python train.py --num_hidden_layers=9 --d_expert=432 --hidden_act="squared_relu" --moe_layers=[0, 1, 2, 3, 4, 5, 6, 7, 8] --routed_scale=1.0 --balance_bias=false --vocab_size=3350 --norm="rmsnorm" --optimizer="muon_variant" --learning_rate=0.0021 --train_tokens=561800000 --dataset="wikipedia_en"
Below are experts of layer 3 (counted from 0) of a mixture-of-experts language model. Rows are named router (the router's row for the expert), down (a neuron's output weights, with its number) and show model dimensions 48-95. Each number is 128 + 32 x the weight over its row's rms, rounded and kept within 0 to 255.
After each expert's rows: "comes before" lists some tokens at least twice as common just after its tokens as in all text. This comes from a sample of Wikipedia text that the model never trained on. Tokens count by the router's weight.

# expert 31
router [170 165  89 151 165 133 127  86 113 125 110 191 115 110  98 156 146 104 195 122 155 121  68  69 161 136  76 121 163  82 135 138  86 138 158  96 174 118 137 109  64  94 141  80 174 112 179 170]
down0 [ 98 109 120 137 110 138 162 101 101 104 170 110 140  81 135 173  58 142 110 209 188 171 184  98 125 123 106 143 190 128  88 105 132  99 140 117 126 130 109  82 116 135 135  81 142 172 114 116]
down1 [ 80  96 141 147 170 153 100 145 129  67 157 149 160 138 160 150 181  88 155  82  93  91 121 119 182 111 109  40  84 179 162 104 214  75 105 132 133 119 173 119 101 128  96 164  90 135 162 128]
comes before: "-", "|", "\n", "==", "The", "==="

# expert 29
router [109 140 176  85 165 116 112  82 148 167 101 182 113 149  93 179 140 115 161 114 114 169 147  77 108  91 154 133 156 157 119 130 123 177 131 185 143 108 132 160 135 109 189 155  68 121  97 101]
down0 [105  80 128 135 128  81 145 111 196 137 128 113 183 140 190 142 135  56 120 178 154 132  48 153 122 118 116 105  75 103 140 153 154  68 134 125 102 171 176 101 183  94 148  96 131 108 164 156]
down1 [ 93 150  97 107  84 178 105 108 106 134 109 187 152 199  96  97 213 150  97 132 122  81  86 141 123 155 168 139 135 131 164 138 168  41 135 135 131 104 131  99 147 136 135 111 120  88 129 155]
comes before: " |", ".", "0", "–", "3", "5"

# expert 9
router [129 122 107  38 135 106 155  90 147 107 124 156 120 113 134  92 142 123 151 145 153 129 131 135  98 121 156 143 129 165 165 194 183  75  75 180 165 116 197 145  69 102 117 147 169 148 108 165]
down0 [172  93 176  56 135 121 195 129 130 146 127 167 128 174  98 118  88 126  97 160  70 172 223 124 143  94 136 158 100 165 157 128 155 157 178 137  84 146 110 220 128 148  69 108 107 161 131 150]
down1 [ 89 130 133  84 193 140 167 136 208 107 124  98 147 121  90  92 163 171 192 176  89  97 155 204 151  72 191 139 115 133  82 132 168  61 127  84 141 173 158 142 161 128 140 125 127 141 118  78]
comes before: ",", " of", ".", " and", " in", " to"

# expert 10
router [ 81 183 176 121 158 140 196 123 148 118 108 154 130 123 153  95 143 149 133 105 131  95 153 119 117  94 177 162 115 145 120 176 182  56 168  75  80 158 140 181 158 100 131 129 155 151 127 130]
down0 [116 113 135 147 136 110 197 155 141 123 113 147 131 176 119 148 134 177 134 130 188 141 111  81  73 133  94 100 164  66 170  93 119 109  90 128 150 199 104  90 123 163  91 109 158 179 197  37]
down1 [127 141 147 100 113  86 123 163 121 125 148 150 192  90  88 121 129 110 103 113  96 132 123 114 194 102  92  98 101 110 157 157 126 137 123 159 145 172 174 163 125 121 108 114 122 106 129  52]
comes before: " by", " to", " in", " the", " with", " as"

# expert 0
router [168 118 146 111 157 133 158  83 164 131 104 131 120 162 151 105 129 112 165 179 128 158 159  97 122  79 175 130 119 168 166 131 169 153 115 136 172 145 156 136 108  70 167 173 132 183 157 117]
down0 [153 151  91  85 132 155 140 120 213 144 103 142 151  96  76 101 109  91 108  94 150 139 133 145 146  97 115 183 162 138 104 106 151 116 148 117 139 108 152 102 134 121 105 160 107 111 139  86]
down1 [ 59 225 139 139 129 125 106  67 170 120 151 166  75 165 134  79 105 146 138 118 177 145 175 133  99 180 114 123 144 148 108  98 126 102 102 132 164 144 121  94 116 118 154 139 173 155 177 135]
comes before: " ", "\n", " and", " who", " S", " ·"

# expert 22
router [167 128 150 105 158 132 161  79 162 150  97 126 111 165 156  96 123 130 158 178 127 161 171 106 132  83 171 125 122 171 162 120 162 137 119 137 161 142 161 138 101  66 175 172 139 183 159 113]
down0 [ 84 162 137 141 125  58 168 171  93 144 114 149  77 131 155 163 169 148 170 146 106 130 109  97 169 170 133  85 117  63 113 162 167 126 138 140 131 147 106 109 149 133 140 122 142 126 124 118]
down1 [115 142 158 199 126  96 107 140 147 120 107 144  65 122 117 136 109  98 166 126  66 108 190 157 116 107 155 113 146 115 119 159 163 164 127 147  72 123 139 198  92 119 120 112 122 139 135  98]
comes before: "9", "1", "′", "2", "8", "3"

# expert 28
router [152 160 161 101 126 101 170  96 101 161 154 175 124 135 113 147  95 118 172  92  72 134 165 147 146 102 146 167 143 145 141 131 114 130 134 198 179 111 182 146 113 162 155 179  55 151  72 107]
down0 [176 119 129 135 145  50  72 150 124 134  81 129 132  82 124 127 130 121 130  90 119 109  60 147 133  84 130 111  96 148 140 108  87 123 165 108  89 164  75  79 186 158 137 109 183 117 182 153]
down1 [164 130 104 190 151  92  86 131 132 229 134 125 141  91 108 146 146 124 135 130 112 129 116 173 131 170 147 114 144 110  86 100 130  99  74 119 136 112 133 107 106 172 138 142 128 121 206  95]
comes before: "0", "9", "8", "7", "6", "5"

# expert 26
router [101 152 114 120 167 143 157 131 174 189 109 149 124 121 145  80  90 187 178 153 109 115 130 125  92  75 158 130  83 133 141 121 147 154 101 173 152 127 151 125  68  97 122 121  95 168 157  78]
down0 [105 156 124 157  90 140  58 115 144 122 134 131 178 158 159  36 152  96 117 121 165 128 136 111 125 160 127 109 171 185 157 179 125 157  82 118 134 176 218 140  93 124 130 136 101 154 199 194]
down1 [ 57 131 147 155 106 132 122 141 137 159 162 172 123 116 157 136 106 117 118 190 131 173 157 174  75 207 130 138 167 101 162  61 130 102  90 165 129 115 123 103 116 133 119  83  92 180 140 158]
comes before: " a", " the", " was", " been", " is", " not"

# expert 15
router [124 168 149 133 121 112 169 133 148 153 104  84 141 166 143  72 126 125 146  92 124  86 121  93 122  88 132 104 182 166 115 120 125 137 108 136 152 169 130 122  89 137 161 179 139 134 178 129]
down0 [148 123 140 156 139  93 183 116 174 168 177 131 142 106 142 171 144 139 148 119 126 160 144 160 103 138 114 135 109 150 120  86 118  99 126 182 156 202 111 114 117 175 132  77 124 110  81 104]
down1 [138 157 189 123 181 107 157 209  96 164 148 130 112 103 104 149 143 132 108 118 133 138 108  70  78 117 189 146 174  98 129 148  92  90 100 165 165 100 129 111  83 106 150 109 117 144  87  71]
comes before: " of", ",", ".", "s", " in", " and"

# expert 16
router [171 123 143 104 155 117 163  80 157 141  94 125 110 166 168 102 139 124 165 180 127 163 173  93 123  88 171 129 122 168 154 126 175 154 120 138 164 142 149 136 105  67 174 167 133 175 161 118]
down0 [120  93 135 142 132 174 173 140 142  68 148  79 106 156 117 158 162 120 100 151 135  50 154 102 116 127 112 156 122 127 141 142 118 112 154  99 132  94 169 131 156  64 197 143 122  91 114 153]
down1 [111  89  87  84 153  55 109 126 152 131  79 112 109 100 145 117 155 144 149  73  98 118 133 173 134  97 129 112 125 109 163 114  74 179 129  81 154 139 106 135 129 102 188  73  61 136  97 133]
comes before: " ", "\n", " years", " place", "h", "ulation"

# expert 2
router [197 182 128 109 133 144 121  89 131  91 130  86  95 133 159 130 120 106 119 203 113 158 105 146 167  87 160  66 145 162 188 141 102 148 103 149 170  93 152 107  84 116 165 158 205 129 152 188]
down0 [123 174  91 109  97  67 138 155 173  50 123 154 162 117 123 195  98 111 163 127 126  86 143 178 122 122 120 118 137 148 168  70 165  99  95 113  34 118 138 153  90  82 109 156 162 105  61 132]
down1 [ 61 205 116 162 140  97  92  98 206 129 158 117 149 150  65 125 170 157 161 132 196 180 168 131 130 132 104  94 137 131  72 111 196 166 118 119  62 170 120  83 110 157 167 202 173 138  77 161]
comes before: "1", "2", "3", "4", "5", "6"

# expert 12
router [158 107 100 188 162 187 175  90 115 137  81  85  68 160 159 117  66  68 158 159  62 150 178 189 141  74 168 166  95 173 149 113 106 172 136 101 168 157 140 109  93 115  77 170  96 107 119 185]
down0 [135  90 145 162  75 124  93 108 138 117  89 111 157 178 124 107 144 115  60 106 173 141 164 157  77 150 141 131  96 124  62  99 101 130 183  76 107 128 160 154 113 171 142 218 177 158 193 184]
down1 [137  86 121  93 157 191 172 122 149  97 109  87 121 107 131 149 154 137 136 109 151 158 113 138  73 101 142 171 128 105 171  76 108 143 107 124 128 185 133 182 107 189 182 169 167 162 122 134]
comes before: " ", ":", " \"", " D", " A", " C"

# expert 20
router [135  91 124 133 121 100 136 121 108 131  91 100 128 201 161  61 140 187 153 135 140 152 178 103  95  54 155 148 139 166  94 144 142 140  96  99 140 145 127 149  84 103 133 127 196 124 103 153]
down0 [100  90 122 171 102  97 114 193  97 106 130 139 170 150 112  94 132 118 139  74 126 128 151 140 116  63 109 140 107 117 137 117  90 125 106 101 122 106  95 154 119 130 123 120  61 130 104 122]
down1 [183 153 160 136 162  84 122 180 132 112  99 130 162 162 104 102 173 221 109 132  60 152 137 130 123 136 146 131 103 149  88 117 128 162 140 130 160 106 135 144 120  33 103 113 111 109 134 106]
comes before: " ", ",", ".", "'", "ian", ")"

# expert 24
router [107  91 184  80 130 149 159  88  72 147 150 117  65 181 122 125 125 107 135 129 124 111 153 115 125 114 137  78 110 127 142 150 128  89 109 161 133 130 177 139 117 117 162 115 121 150 166  74]
down0 [ 75 138  82 122 118 150 136 114  81  94 154 134  74 113 138 139  76 131 118 114 159 128 111 134  94 133 156  93 106 146 118 125 126 127  96 135 135 124 187 208 137 117 102 108  93 148 110 154]
down1 [176  77 184 115 179 107  56  86 103 148 115 116 101 157 109 150 150 196  94 154 135  56 143 110  72 153 139 191 104 118  61 133 141 105 101  93  84 171 114  79  74  96  95 119 111 112 140 128]
comes before: "\n", " The", " |", "–", ")", " He"

# expert 14
router [144  92 151  94 133 133 127 142 171 147  99 108 139 134 134 141 121 112 147 180 129 166  81 217 121 112 151 102 136 150 129  89 140 140 100 159 107  94  86 116 121 125 148 106 122 188 141 110]
down0 [ 98 158 124  93  69 143  61 136 147 176 156  91 124 155  78 131 140 137 159 176 146 181 124 144 140 138 191  86 192  67  95 146 121 149 137  72 114 172 167  83 178 157 143 150 141  96 143 126]
down1 [116 129 134 106 111 132  86 119 128 218 108 126 101 150  52  92  81  95  44  88 108  90  95 180 153 171 123 112 147 116 103 154 113 130  85  87 116  94 172 173 148 107 118 155 167 107 166 111]
comes before: "ed", "ing", "er", "ant", "s", "ar"

# expert 6
router [177  99 167 155  93 179 110 128 163  89 141 123 166 161 150  94 121 127 166 155  65 157 158 126 100  98  96 148 198 109 181 134 176  98 148 125 176 150 138 113 179 125 179 171  36 154 176 111]
down0 [128 151 168 130 141 152 115 149 111  99 124 156 121  62 124 153 100 117 117 167 155 114 147 123 115  67 119 137 138  84 109 120 148 104 144 123 112  65 146 160 136  55 125 122 125 132 183 126]
down1 [106 145  93 103 104 125 132 117 108 106 172 120 115 174 137 127  96 113 129 176 108 116  79  90  98  95 147  64 103 137 128 102 139 113  97 172 123 177 108 105 120 148  95 135 155 119 120 152]
comes before: ",", " |", " (", "'", "s", "i"

# expert 27
router [173 124 152 109 160 118 162  82 158 143 107 129 121 166 154  98 135 113 163 181 123 165 167 102 116  87 171 115 120 168 163 115 161 145 116 141 168 137 146 152 110  67 167 171 138 179 158 116]
down0 [165 160 131  96 153 181 135 143  78 135  82 229 109 118 147 121 177 123 190 129  81 153 134 123 103 140 182 115 172 107 142 110 133 161 122  92 126 203 149 173 120 111 118 143 144 160  70 123]
down1 [165 138  83 141 135 114 109 101 138 118  69 100 109 103 135 134 178 173 128 120 164 174 126 173 131 123 113 106  95 120 118 179 191 167  90 144 104 170 135  62 109  85  85 120 170 105 123  84]
comes before: "0", "s", "9", "1", "2", "3"

# expert 30
router [109  62 120  98 173 142 113  92 183 151 114 108 140  79 166  78 135 117 168 218  63 114 144 104 149 142 161 172  31 124 153 116 167 140  88 150 157 137 151 108  99 117 164 126 106 137 134 160]
down0 [ 83  96 165 182  92 197 112  95 155 184  74 139  60 161 129 139 105 110 150 118 123 156 158 117 145 112 152 193 146 194 153 128 138 217 128 145 127 156 129 113 146 130  98 123  98 107 150 148]
down1 [124 173 127 152 132 121 103  73 117 154  85  32 152 153 163 116 106 162 103 121 121 107 117 181 132 188 133 137 121  68 114  62 109 108 124  99 171 129  81 130 142 149  82  86 121 109 116 183]
comes before: " the", " ", " a", " his", " an", " B"